From a checkpoint of a small mixture-of-experts model trained on Wikipedia.
Experts: 2 picks a token, a softmax router.
Training: a variant of SOAP for the experts, 264M tokens, 8048 steps.
Below are experts of layer 9 (counted from 0) of a mixture-of-experts language model. Rows are named router (the router's row for the expert), up (a neuron's input weights, with its number), down (a neuron's output weights, with its number) and show model dimensions 0-127. Each number is 50 + 10 x the weight over its row's rms, rounded and kept within 0 to 99.
Before each expert's rows: "mostly gets" lists some tokens that are sent to it at least half of the time; "comes before" lists some tokens at least twice as common just after its tokens as in all text. This comes from a sample of Wikipedia text that the model never trained on. Tokens count by the router's weight.

# expert 1
mostly gets: "°", "′", ";", "\n  ", "″", "N "
comes before: "- ", "| ", "(", "|", "= ", "°"
router:54 43 47 58 54 45 54 44 72 61 58 45 35 62 51 53 75 75 49 65 51 62 58 48 47 52 35 48 46 48 65 71 53 52 48 40 46 55 64 46 35 73 47 55 72 67 49 65 33 39 61 48 35 54 28 47 41 54 57 43 51 45 58 44 50 55 65 46 61 40 58 53 55 54 44 38 47 39 44 40 39 60 41 32 39 48 47 51 51 31 54 41 51 45 47 53 46 56 27 51 41 71 50 33 41 59 51 53 61 42 58 44 50 64 44 46 58 46 52 47 46 49 36 38 64 46 51 52
up26:42 44 58 47 39 57 38 38 39 55 45 41 45 51 61 63 52 42 37 60 53 52 56 54 46 60 32 64 24 42 37 52 49 69 33 61 49 34 47 54 43 54 62 45 47 50 57 52 20 47 38 73 48 46 31 60 57 54 43 51 52 44 51 45 47 43 60 44 43 54 42 32 69 44 50 40 61 46 37 52 44 44 54 59 48 56 71 44 51 44 69 46 38 42 58 49 57 67 43 41 65 40 65 33 40 57 53 54 58 45 60 61 51 35 48 51 59 56 62 56 46 41 49 37 55 39 67 64
down26:62 32 53 48 44 53 46 44 68 51 41 54 47 48 52 51 37 36 64 51 50 57 45 47 48 82 46 49 33 45 58 29 59 56 51 59 43 31 44 44 66 47 34 62 68 50 54 38 48 63 41 60 19 42 42 47 54 60 45 67 51 61 49 50 55 40 56 45 41 33 64 41 45 61 41 40 51 38 45 58 64 51 59 47 55 39 41 52 52 39 52 61 38 46 61 62 59 53 39 52 52 48 58 46 48 48 50 62 63 61 41 39 50 27 59 51 45 75 46 40 46 68 47 47 48 55 62 46
up27:62 58 53 49 42 64 42 51 59 53 61 48 53 28 35 47 60 39 50 62 35 54 46 49 51 40 51 48 49 27 42 43 58 61 29 46 51 45 42 41 37 54 43 58 52 59 49 56 44 52 51 43 47 58 30 58 52 43 46 63 41 54 37 50 57 57 53 67 58 46 40 37 64 43 54 48 57 35 47 77 41 42 50 49 37 40 58 63 59 37 51 53 44 52 31 54 37 46 38 64 40 51 70 43 51 57 65 49 37 55 47 49 46 36 37 50 37 63 49 51 49 23 68 61 58 68 55 30
down27:24 53 59 36 27 75 45 51 42 51 64 61 65 50 46 48 39 50 45 39 61 62 50 48 55 33 30 58 57 73 50 36 46 62 48 56 57 76 53 50 58 50 66 37 50 30 54 58 54 44 39 44 64 52 63 42 60 48 43 55 66 52 62 51 51 53 53 41 45 45 44 28 37 38 56 50 56 43 48 46 64 46 51 61 46 43 59 35 49 56 47 38 51 29 40 50 57 32 48 49 46 51 65 61 46 48 51 62 32 60 60 40 48 45 61 53 52 47 56 66 41 46 54 50 44 37 45 46
up28:46 59 39 31 55 45 46 40 46 53 54 73 59 49 48 53 66 51 54 32 47 50 60 57 61 44 52 50 47 48 35 55 71 66 43 45 47 67 59 60 44 31 62 40 48 48 64 47 51 54 70 46 44 68 33 45 43 46 59 42 51 38 46 41 43 71 37 31 62 60 60 45 31 51 50 37 54 39 61 34 47 46 62 46 57 50 47 55 56 60 35 37 62 50 38 48 44 55 47 57 29 28 34 44 50 64 41 39 49 45 36 43 53 61 50 58 52 35 58 41 39 59 53 63 56 48 55 43
down28:57 42 60 47 49 53 34 54 63 69 56 51 56 40 65 35 57 56 46 50 68 52 66 43 43 61 50 36 41 51 36 24 40 42 62 65 49 47 47 35 54 39 35 54 55 61 65 48 50 51 57 46 61 44 35 43 53 44 72 42 52 46 44 40 48 48 59 50 41 55 68 62 37 64 44 51 40 56 55 41 57 72 53 42 58 55 42 48 55 32 47 58 67 55 59 40 32 45 58 33 56 35 40 42 53 52 33 48 47 41 54 45 51 41 49 52 43 57 61 79 58 48 54 41 53 66 37 55
up29:49 71 55 61 50 70 31 57 47 44 57 50 47 56 70 53 34 61 45 37 45 46 53 59 49 43 41 61 35 40 44 31 55 59 58 42 46 44 48 40 36 49 54 31 59 44 53 58 62 38 55 32 56 47 48 56 62 32 42 68 47 59 42 57 61 52 43 42 56 35 58 53 59 50 63 41 59 26 51 46 47 71 46 53 35 41 50 53 41 41 40 52 50 58 43 54 42 43 49 39 38 51 56 49 56 35 43 35 42 50 61 70 55 52 67 59 28 52 37 57 55 40 52 38 49 50 37 70
down29:37 63 43 52 56 63 33 45 48 52 40 55 39 49 50 44 63 52 52 41 36 57 60 58 53 54 62 62 57 57 59 62 11 51 62 53 56 38 53 48 49 41 56 50 47 41 56 54 50 48 38 53 64 76 57 55 57 44 39 42 53 47 58 56 63 63 51 73 45 28 69 55 37 44 39 50 46 32 39 59 61 32 45 43 60 59 45 42 55 44 54 45 63 32 34 52 64 40 42 54 52 53 55 34 44 66 47 62 41 47 64 46 49 63 54 42 46 57 56 49 45 41 52 46 51 44 54 28
up30:53 47 57 42 59 38 42 35 74 39 41 48 39 51 49 51 26 58 51 48 59 48 65 50 55 52 39 65 46 63 34 55 48 63 61 49 58 49 58 50 54 35 73 59 46 60 54 62 35 46 49 68 61 55 35 43 46 31 42 33 41 65 54 53 51 60 48 35 68 60 62 45 47 52 41 45 45 33 44 46 52 56 36 46 67 40 47 44 42 48 60 71 63 79 37 40 56 58 53 33 54 52 54 50 64 39 51 51 55 53 54 41 39 52 56 43 55 45 51 42 45 61 50 53 55 47 28 55
down30:44 43 51 48 45 53 53 62 55 64 49 53 26 38 44 57 34 53 33 65 58 35 61 57 61 35 44 53 41 46 54 66 61 52 68 47 57 42 56 60 42 51 47 41 54 55 45 34 64 40 53 42 43 43 57 57 46 43 47 33 56 68 40 43 48 31 56 53 60 48 51 60 47 53 39 49 58 44 63 48 50 37 48 36 59 39 53 77 27 51 44 69 35 53 53 55 63 39 57 54 46 41 54 45 50 47 59 34 49 56 46 46 48 71 57 54 35 68 63 55 70 50 34 54 57 55 45 30
up31:42 37 61 37 46 54 59 52 56 38 63 55 45 61 58 67 44 76 45 58 59 51 57 38 50 35 47 51 22 46 58 63 50 63 34 49 45 41 42 44 51 53 48 61 37 58 54 60 65 41 43 60 58 39 62 59 56 55 45 61 58 58 51 53 59 47 65 37 53 45 35 33 50 29 43 62 65 34 43 51 52 46 45 63 51 55 53 62 54 41 49 53 46 51 27 35 50 64 43 48 66 50 55 39 46 26 50 48 34 40 48 61 56 66 62 43 47 54 45 49 44 30 61 39 58 64 51 40
down31:44 34 54 39 47 42 31 30 72 52 49 50 71 52 54 57 46 42 45 53 59 51 59 60 36 64 58 48 45 51 63 34 32 65 56 51 53 48 39 45 48 42 51 41 64 42 47 50 53 45 51 37 53 50 44 46 66 35 51 61 74 49 39 59 34 53 31 55 53 34 68 64 40 59 61 53 49 26 58 49 49 37 58 62 63 46 48 43 48 43 56 50 53 45 48 50 41 60 54 55 45 56 51 55 40 48 34 70 67 38 53 49 69 37 46 37 55 59 43 63 41 64 46 52 54 57 70 42

# expert 7
mostly gets: "The ", "the ", "of ", "for ", "his ", "from "
comes before: "the ", "a ", "his ", "first ", "201", "their "
router:36 61 59 57 38 61 33 54 42 56 37 51 39 44 51 52 37 31 43 51 48 40 62 58 65 47 53 57 37 54 30 49 58 43 63 35 52 28 48 64 37 57 61 47 51 59 58 60 58 42 52 61 48 44 51 69 61 49 45 61 39 29 58 59 61 52 58 25 61 41 47 53 43 54 36 56 40 52 44 59 50 34 40 70 67 54 40 46 54 54 45 46 52 61 50 51 37 50 56 54 39 49 35 56 46 38 44 51 73 50 62 41 60 45 40 64 49 56 42 61 48 70 44 35 50 43 44 64
up26:52 51 31 49 35 65 48 60 50 60 34 50 58 46 46 38 52 45 73 55 52 43 54 67 64 44 50 43 51 54 42 59 32 44 59 50 45 41 38 47 49 44 42 42 36 45 61 46 39 53 52 41 46 32 60 34 60 38 55 60 72 63 69 58 47 47 62 59 51 29 60 36 62 40 56 76 61 67 38 50 55 53 61 54 51 40 51 54 54 35 74 49 68 63 48 52 50 55 46 65 57 34 53 43 48 44 47 40 54 48 44 62 47 28 48 49 59 47 57 32 39 44 50 43 43 58 51 52
down26:41 64 53 47 75 48 63 55 45 33 46 37 33 55 37 61 50 49 45 53 29 47 44 29 33 44 54 62 50 38 72 66 49 50 49 55 58 50 40 63 41 50 59 57 60 40 42 25 57 59 60 52 54 58 56 67 58 56 44 54 47 53 48 60 46 55 41 54 54 48 42 47 57 55 47 42 64 42 66 37 44 60 57 44 24 59 51 52 56 51 55 45 51 50 42 33 63 39 41 42 64 54 52 45 67 50 41 46 34 57 47 52 60 64 37 45 45 62 54 71 29 32 51 57 42 48 57 51
up27:46 58 51 52 55 65 60 47 50 54 48 68 33 50 49 30 56 49 73 65 44 51 50 32 45 55 47 53 36 42 26 65 59 42 51 55 49 54 49 35 48 51 61 48 23 48 48 49 35 52 59 38 51 61 50 45 63 55 61 48 43 61 52 46 38 59 71 64 53 49 47 48 69 43 51 46 45 41 42 60 62 68 49 61 54 51 53 56 68 42 54 54 55 43 49 58 40 27 48 42 52 48 53 51 76 46 54 48 43 32 50 59 67 50 64 37 37 39 46 44 48 38 43 67 67 60 50 50
down27:65 50 38 60 52 61 42 61 64 65 31 49 40 56 46 58 64 54 47 59 47 50 45 32 33 67 43 51 32 58 55 61 28 54 41 43 50 50 44 61 61 44 63 48 75 42 45 53 63 52 46 65 36 50 47 51 60 58 53 50 51 42 44 51 51 41 68 43 59 49 59 56 40 60 56 46 36 24 47 59 41 43 41 49 47 59 41 56 42 40 60 44 28 38 51 50 54 55 43 72 48 39 32 51 48 54 43 57 56 47 46 63 67 42 64 40 40 45 62 59 44 52 42 50 65 68 43 36
up28:48 44 43 59 52 59 38 36 71 50 39 60 67 53 49 52 46 60 57 43 45 41 51 61 42 55 48 65 52 57 43 58 59 40 34 46 54 57 49 48 48 58 54 41 58 53 63 44 54 58 48 59 52 57 50 57 63 59 49 50 55 64 64 59 40 54 74 62 61 50 43 45 48 59 59 54 39 54 59 35 66 45 45 50 58 57 64 38 39 55 52 59 70 47 37 21 36 50 49 35 55 48 45 41 72 52 43 41 52 49 30 49 68 76 33 51 47 54 48 60 34 37 49 59 57 52 59 25
down28:54 46 39 39 42 61 42 51 51 50 49 51 28 36 37 52 48 38 38 63 61 48 44 67 37 49 35 56 54 55 51 31 58 58 37 43 59 59 49 57 65 20 44 48 34 42 45 54 52 48 44 39 65 47 41 66 62 38 52 57 61 45 61 48 64 59 49 62 48 57 48 45 66 56 38 29 36 59 68 54 58 46 45 52 57 37 53 58 50 38 61 43 64 54 42 53 35 52 53 46 57 52 56 49 57 67 57 63 54 49 59 57 36 46 56 51 69 38 59 70 35 64 43 40 46 35 56 52
up29:40 59 44 35 63 51 24 63 50 35 29 60 45 48 39 52 49 44 59 51 54 48 50 67 57 42 64 49 53 53 50 38 47 54 45 26 54 80 67 51 48 38 36 38 55 55 70 51 49 57 58 53 54 32 46 47 49 52 68 52 55 47 51 67 44 61 62 61 61 62 60 36 59 55 44 42 56 61 34 50 42 55 39 58 58 67 48 39 42 61 45 47 38 53 48 58 45 50 40 56 50 54 60 38 49 52 33 46 41 50 60 57 47 44 40 62 40 49 64 42 44 53 60 48 45 25 34 39
down29:49 41 53 37 61 48 72 46 59 39 43 48 40 59 39 34 64 46 56 36 65 53 52 63 43 50 55 66 69 57 44 45 54 48 55 38 44 50 66 47 50 42 45 35 51 41 41 48 55 54 52 42 60 52 43 64 52 31 43 63 46 50 51 43 34 46 59 72 37 60 41 49 57 61 65 46 36 52 57 46 77 21 68 52 52 62 44 47 51 44 63 59 52 32 46 48 48 36 57 60 45 54 56 51 65 46 51 37 62 44 42 59 36 41 57 64 68 40 42 51 39 40 47 38 42 47 64 47
up30:48 44 56 55 59 39 42 50 45 36 60 62 34 31 50 57 43 56 57 48 50 58 57 51 56 48 42 40 33 38 34 52 31 52 54 53 13 37 56 33 42 25 55 40 55 36 43 45 52 60 54 50 57 44 65 49 55 48 40 58 51 51 48 58 52 40 47 46 53 61 53 56 71 48 59 63 54 50 46 38 54 33 48 54 55 43 47 40 46 48 44 26 36 56 54 38 50 40 70 61 35 58 48 43 37 36 63 63 45 39 48 39 56 53 60 41 62 52 47 59 67 68 51 57 60 31 47 52
down30:51 55 64 55 50 50 62 38 35 57 63 49 44 36 50 58 66 48 55 55 35 67 44 43 75 29 47 37 46 47 41 52 53 55 65 52 36 38 56 34 56 46 46 58 52 46 64 47 54 53 46 39 37 58 44 57 21 50 34 48 40 50 52 41 36 60 57 53 71 35 66 43 42 55 61 25 54 41 50 45 52 56 40 59 49 43 39 42 53 56 45 51 51 58 46 42 61 42 71 71 48 42 52 35 39 61 61 56 40 64 46 49 43 58 38 65 54 56 66 54 52 49 46 48 59 50 46 67
up31:38 49 50 54 51 44 74 63 41 82 38 48 39 49 51 51 45 57 53 38 46 51 45 56 51 42 58 58 44 34 41 39 58 45 49 47 53 38 61 38 50 71 44 46 52 32 44 49 40 58 50 51 42 70 37 51 61 61 45 51 48 55 42 46 49 45 65 40 64 59 44 37 51 58 61 70 25 46 43 35 42 43 48 68 67 53 58 43 67 46 51 32 43 51 39 31 36 55 44 53 40 57 59 33 51 56 38 43 47 58 35 39 53 64 39 56 48 48 39 46 53 51 66 53 62 50 31 46
down31:55 67 50 28 51 44 48 56 60 58 41 54 40 50 52 23 48 57 54 46 51 69 42 28 50 55 44 69 47 29 53 46 47 43 58 36 66 73 65 41 48 53 44 46 56 51 53 60 41 44 45 36 45 59 46 58 49 48 59 58 51 37 52 45 32 35 44 54 44 50 37 48 55 43 48 51 44 58 54 59 44 50 55 51 49 73 69 28 64 49 53 48 54 43 51 45 51 48 72 44 41 40 53 49 61 67 41 51 36 56 55 49 47 53 51 50 63 61 45 74 48 55 31 53 49 35 29 62

# expert 5
mostly gets: "ation", "dis", "tion", "season", "inter", "public "
comes before: ", ", ". ", "-", "ing ", ": ", "ed "
router:29 51 58 62 47 52 58 51 42 61 54 50 66 49 59 37 59 72 60 51 58 54 44 60 55 58 45 52 39 35 49 48 49 48 39 55 66 63 58 41 48 35 45 56 39 50 44 38 53 41 41 68 47 54 46 47 56 46 32 50 57 43 40 46 38 45 61 58 34 65 50 33 55 49 57 66 55 59 64 61 41 77 33 54 43 46 67 27 48 64 42 58 44 48 46 43 72 55 54 34 66 33 53 51 56 53 56 44 40 57 33 62 41 49 65 39 51 49 60 54 56 39 52 64 37 54 48 62
up26:51 36 55 39 54 45 35 39 50 41 38 48 37 57 48 53 62 58 46 44 42 50 54 82 30 49 34 59 43 50 48 57 50 54 41 59 41 58 26 55 45 56 36 25 41 41 56 51 53 52 45 44 38 43 41 55 43 36 46 55 46 47 55 51 34 55 49 38 32 44 53 56 48 51 45 38 55 56 58 61 37 53 45 69 38 42 41 53 58 49 43 24 51 78 53 43 45 50 51 52 54 38 52 67 43 45 41 53 35 56 48 46 74 42 42 54 46 54 51 46 51 46 50 55 44 73 33 68
down26:46 36 65 48 31 51 51 51 55 50 74 53 50 50 54 72 46 56 37 49 60 42 43 73 54 51 63 62 57 47 63 46 50 57 22 39 51 33 53 38 41 51 42 59 50 59 50 53 60 51 41 50 58 57 58 40 50 35 63 48 64 39 61 57 54 60 50 40 51 47 46 52 38 46 48 51 37 36 80 61 48 43 53 47 25 52 51 62 64 40 47 48 53 55 61 52 42 38 51 46 66 62 58 61 40 39 50 35 50 36 61 42 59 44 45 66 20 52 45 46 45 41 54 49 45 63 45 47
up27:32 53 54 55 44 40 59 54 46 54 57 58 41 55 62 49 28 57 44 63 45 38 67 43 62 74 35 52 48 48 55 43 45 47 39 61 52 56 55 63 46 49 43 54 40 48 42 43 61 47 55 54 63 30 46 52 57 61 50 57 51 30 55 53 45 29 51 45 40 57 74 47 51 48 48 47 48 55 38 36 29 40 40 52 38 43 56 41 47 56 43 55 59 45 56 79 59 55 51 29 50 44 43 49 48 66 29 35 62 42 49 47 50 41 42 65 35 60 36 51 49 36 39 58 66 40 61 57
down27:42 64 57 60 45 59 41 36 44 45 63 59 64 57 28 38 72 24 44 38 44 46 37 66 28 52 48 58 60 37 50 54 61 67 41 61 61 55 45 58 48 45 59 62 33 38 33 53 42 40 45 52 64 67 65 49 47 38 48 61 54 59 64 46 43 59 51 51 65 55 44 36 43 55 55 63 38 78 53 58 44 55 34 58 57 51 50 32 45 43 52 47 57 43 44 40 39 58 33 54 52 51 50 49 56 55 61 51 47 47 47 45 66 40 52 51 59 53 45 53 37 37 39 53 43 57 58 60
up28:58 44 63 57 58 47 38 60 36 53 43 21 61 39 53 37 38 55 45 57 67 56 31 44 64 37 58 51 48 49 38 44 61 37 40 40 60 51 42 28 69 55 55 43 51 72 49 53 28 49 52 51 64 53 61 48 58 53 56 62 54 45 50 69 60 60 48 45 58 50 53 52 58 58 66 32 40 41 55 56 53 57 48 55 41 44 48 37 36 53 44 53 61 40 45 58 52 57 41 50 47 63 46 55 50 54 45 31 39 32 60 74 47 60 48 57 35 45 60 59 32 48 59 40 50 62 60 45
down28:41 50 47 55 76 59 52 57 31 58 34 47 61 33 51 54 54 41 65 48 71 51 53 51 25 57 42 57 49 53 38 43 51 24 45 49 75 61 55 43 50 52 52 34 34 50 43 37 49 51 55 45 47 51 57 55 47 38 47 48 34 49 48 60 69 39 50 51 52 64 47 47 46 40 46 37 51 77 39 44 38 54 56 47 53 51 63 53 64 48 52 31 43 67 50 34 47 52 65 40 55 53 56 41 64 63 43 60 54 59 37 43 57 48 56 50 32 62 59 54 53 58 33 56 45 64 55 46
up29:56 52 49 54 50 43 69 57 39 59 49 61 36 47 54 39 54 67 46 43 55 58 59 44 29 51 21 67 33 49 42 50 56 56 60 42 29 56 44 41 59 51 56 31 63 47 56 51 66 51 60 48 47 42 43 56 59 56 62 50 43 42 37 46 45 60 48 59 67 61 73 42 43 40 55 56 37 54 60 64 38 53 33 48 65 57 56 45 66 39 32 59 43 51 42 38 61 65 52 42 35 57 64 40 32 56 57 50 41 40 57 51 53 56 36 57 51 57 58 43 62 59 57 39 43 40 37 49
down29:60 58 21 60 40 52 54 55 54 43 55 59 65 44 44 51 44 41 47 55 58 53 45 48 48 48 55 58 70 57 49 36 69 59 55 49 41 62 51 58 34 53 34 44 28 55 40 56 52 54 40 50 52 67 41 51 30 53 49 41 59 37 39 51 53 63 35 53 60 53 37 66 34 28 47 60 48 60 45 61 36 49 59 46 69 31 38 63 44 40 58 58 48 55 46 67 44 60 58 71 48 61 58 65 46 55 39 46 51 37 45 61 51 31 44 41 46 56 43 50 51 34 53 57 57 37 64 51
up30:52 51 47 55 62 56 60 55 44 37 49 49 71 43 54 65 53 61 47 48 53 59 41 55 37 37 56 36 39 59 44 51 46 55 44 63 46 49 52 63 37 42 48 35 53 49 36 36 48 50 48 54 54 53 51 44 46 67 45 63 61 43 68 59 47 63 78 53 55 51 35 26 48 33 56 67 46 48 73 64 39 40 51 59 60 35 49 51 49 45 56 62 33 71 58 32 43 40 56 43 49 47 51 45 52 36 54 51 33 54 46 41 48 59 46 60 38 35 48 53 35 59 36 60 69 39 57 61
down30:46 52 45 45 52 67 46 49 46 51 43 58 49 59 58 45 47 39 61 22 47 48 54 54 34 50 44 52 30 55 60 44 52 45 70 39 53 55 66 65 50 41 52 35 59 61 58 55 53 41 42 51 48 43 50 60 16 62 38 48 48 55 68 51 70 62 57 58 47 67 54 44 38 55 45 45 57 40 43 46 46 41 51 44 71 33 38 46 69 54 50 55 59 50 45 63 41 51 64 55 70 39 43 64 40 51 57 41 62 59 41 40 58 40 59 54 31 48 51 52 48 53 42 47 51 23 46 58
up31:49 48 67 54 51 61 51 68 41 43 51 39 68 52 59 44 31 67 42 47 56 27 69 57 61 52 45 31 47 44 46 56 43 48 54 42 38 37 45 45 59 52 57 56 59 64 51 60 53 51 59 49 41 35 45 41 43 42 39 51 49 43 41 62 47 43 33 54 46 60 46 47 45 44 38 35 53 61 59 32 40 32 48 62 40 55 57 58 49 64 55 50 38 44 42 42 57 29 67 50 39 52 45 41 28 40 50 55 49 33 45 24 46 47 59 44 35 61 56 60 46 48 53 48 57 37 65 28
down31:62 44 63 52 55 65 68 57 49 42 64 54 47 36 35 62 49 36 62 51 30 46 34 58 48 51 57 66 28 47 45 58 54 55 63 68 48 56 40 45 55 71 58 44 68 42 44 47 36 51 62 38 59 52 39 57 69 74 53 45 51 62 64 47 58 57 46 47 47 39 49 60 43 48 47 58 43 48 37 51 53 60 56 56 59 59 25 42 41 52 57 55 42 60 48 41 55 46 52 48 50 34 53 30 54 53 46 45 48 28 46 46 38 57 45 43 51 47 53 36 64 27 39 51 49 63 43 39

# expert 6
mostly gets: "which ", "who ", "). ", "He ", "has ", "\". "
comes before: "of ", "The ", "==", "\n\n", "and ", "- "
router:69 43 47 45 50 51 54 37 51 42 46 51 42 47 56 41 62 43 49 60 58 60 45 46 38 58 55 53 48 46 50 40 43 50 51 52 34 62 40 53 53 44 72 47 31 42 67 72 52 64 51 42 65 48 58 35 58 53 65 50 59 73 61 62 49 37 42 72 47 54 54 46 36 49 43 45 37 56 48 46 57 68 61 43 43 45 49 42 47 52 72 44 62 45 65 39 26 40 59 52 60 53 75 50 48 44 37 39 28 44 49 51 55 49 66 56 31 40 62 39 47 61 42 40 51 54 48 39
up26:58 56 32 39 69 44 51 75 53 41 59 38 39 34 63 50 57 40 59 51 51 53 35 59 58 63 49 58 47 56 52 50 47 41 38 61 43 52 43 43 29 60 70 55 61 42 59 43 18 47 34 46 66 60 49 50 71 50 70 41 60 50 59 57 62 60 40 33 46 28 49 54 70 52 72 52 44 53 44 56 53 35 50 52 64 39 49 46 60 62 53 43 46 44 32 51 50 48 69 40 62 53 56 53 49 36 57 40 54 56 53 52 56 46 41 48 57 48 54 43 53 38 49 55 47 55 48 51
down26:48 46 46 53 68 64 52 42 59 56 45 51 62 66 43 42 54 43 49 48 48 26 76 70 61 45 43 44 57 31 43 58 42 52 41 54 41 30 64 49 47 46 62 50 58 50 49 49 49 45 51 44 57 59 49 53 39 66 57 39 63 39 48 51 60 56 41 75 47 39 46 69 52 46 35 32 37 46 39 42 49 44 52 37 65 66 68 44 70 43 41 60 42 57 58 65 54 42 39 54 41 75 38 52 39 49 34 63 54 52 57 53 52 47 41 40 60 46 48 50 44 38 47 43 35 47 56 47
up27:53 54 36 49 44 35 52 68 44 56 47 56 54 70 37 47 31 50 41 50 63 69 65 64 55 47 32 56 54 31 39 44 47 60 50 51 52 71 43 57 39 48 42 36 54 30 48 64 55 51 68 63 57 51 52 43 57 43 59 57 29 50 68 56 47 54 40 33 29 47 59 52 53 48 40 57 57 52 50 44 38 49 56 52 50 28 39 30 53 49 29 60 55 42 41 64 59 59 41 54 42 46 53 56 55 59 40 45 33 49 52 48 49 50 43 44 28 57 56 60 52 45 63 52 71 46 46 49
down27:50 30 58 44 54 61 52 42 41 61 48 46 52 61 44 41 40 50 57 51 48 57 64 42 55 57 61 50 46 59 58 50 62 62 63 35 61 57 36 45 59 57 39 54 55 47 48 48 45 39 61 37 50 37 29 67 56 37 55 53 53 50 46 56 15 35 45 50 42 53 43 32 41 58 35 42 60 44 39 63 52 57 62 46 44 53 46 47 55 58 57 38 45 49 47 51 46 48 67 52 42 66 60 51 56 46 51 22 58 67 54 43 51 41 57 60 42 74 42 60 64 38 26 48 66 65 58 43
up28:59 52 52 59 52 48 62 54 35 44 66 46 44 50 55 50 58 33 53 59 50 46 63 27 60 71 53 54 39 33 52 43 56 54 38 62 56 56 46 59 37 38 56 32 47 49 51 58 48 47 63 38 50 64 47 63 62 41 39 46 51 65 54 42 46 38 45 38 45 41 59 58 52 48 44 60 65 51 58 47 51 47 36 70 42 56 45 40 63 62 67 45 61 39 53 59 43 72 52 38 37 63 62 41 51 49 47 67 64 54 47 50 46 61 54 54 40 61 55 25 38 46 52 56 39 39 20 46
down28:50 38 44 47 57 47 31 54 58 49 37 44 53 53 62 40 40 36 44 62 64 28 53 56 58 53 43 58 46 53 44 43 51 32 56 59 56 52 42 50 68 69 52 20 64 53 45 68 52 51 44 48 64 29 32 43 42 53 52 31 47 42 35 47 67 57 56 44 69 67 35 67 32 50 46 65 31 53 46 56 48 48 44 57 67 35 53 59 51 59 43 54 52 57 52 55 50 44 41 53 55 29 46 63 51 70 63 39 58 48 56 50 60 51 41 60 45 48 48 58 62 48 57 56 55 43 44 53
up29:55 63 43 41 44 58 47 33 61 53 50 43 59 37 45 43 33 32 53 38 42 52 31 59 58 50 41 51 62 55 58 49 42 42 35 66 52 49 44 58 49 64 65 36 38 54 43 54 31 44 65 69 50 50 51 65 54 39 56 44 41 49 42 75 44 42 58 47 50 34 49 28 53 43 56 50 45 30 61 42 65 49 33 52 34 42 55 24 54 42 39 39 48 59 50 49 54 35 56 55 37 45 51 44 58 48 50 61 37 53 43 54 61 52 56 34 64 56 60 48 30 52 57 51 37 60 44 40
down29:54 56 41 44 65 65 48 39 51 60 51 58 63 35 36 60 46 30 59 36 45 49 56 53 49 60 46 41 48 47 45 58 33 66 46 45 59 39 44 65 59 47 50 31 42 57 40 59 55 39 53 66 52 76 36 73 43 54 66 57 45 47 52 47 36 50 50 45 45 36 49 54 66 49 55 29 57 36 39 52 67 42 45 42 61 61 54 46 58 44 44 51 61 81 61 29 39 37 59 52 42 38 42 41 41 47 44 57 65 44 58 57 52 51 53 47 50 63 53 52 46 49 62 41 46 58 36 44
up30:49 38 33 49 49 39 42 49 27 46 67 65 47 56 60 46 54 40 69 48 53 53 33 40 42 44 50 49 42 61 32 41 47 48 30 45 59 62 45 39 57 65 59 65 43 49 53 46 40 46 45 57 55 50 44 65 51 35 58 69 51 45 43 71 48 48 50 66 46 50 42 33 53 47 62 65 50 51 37 53 50 53 39 73 68 58 61 48 43 56 58 65 65 58 76 51 39 59 60 40 58 59 45 32 47 57 49 34 56 54 51 48 53 46 34 51 58 47 50 61 38 43 62 57 37 66 41 45
down30:52 48 69 44 41 43 52 46 38 35 52 50 49 35 54 40 51 51 55 42 46 43 67 72 62 59 59 47 57 45 51 48 40 49 60 54 68 68 69 53 45 33 53 47 51 47 49 51 49 66 38 56 63 33 39 40 52 60 43 43 45 52 55 57 54 36 52 55 42 50 49 31 51 60 49 43 51 79 67 79 58 58 49 48 41 48 51 31 39 33 55 29 57 51 59 45 60 34 48 46 46 58 42 44 49 39 43 73 45 60 60 40 60 43 46 49 27 39 53 56 61 46 57 53 53 44 42 58
up31:67 56 41 45 65 44 57 46 49 57 51 25 53 50 49 42 51 50 46 58 56 50 65 30 44 55 48 34 51 48 48 50 41 42 36 52 59 45 57 57 59 47 60 69 48 43 37 61 37 61 38 49 52 60 53 57 60 53 59 40 59 38 42 35 31 50 34 60 50 65 51 56 51 60 53 63 46 66 48 54 51 35 46 51 62 72 43 45 45 62 50 53 36 52 50 63 40 81 55 33 43 42 50 62 51 34 66 56 69 42 64 47 50 61 62 36 56 50 52 53 44 58 60 63 50 33 50 32
down31:45 45 48 60 54 57 44 25 37 46 22 47 39 50 50 69 57 46 50 58 62 52 47 52 57 53 39 53 61 61 55 36 57 53 57 47 41 68 66 49 63 60 48 54 35 65 73 37 54 41 59 40 49 53 55 51 43 44 50 57 60 38 63 68 48 34 55 29 53 45 50 59 53 58 55 51 57 37 53 46 33 57 68 49 52 54 36 58 64 45 47 52 39 31 77 56 37 44 30 68 55 44 45 53 45 49 54 53 39 42 54 45 38 59 49 51 48 41 37 33 62 39 58 58 61 52 49 44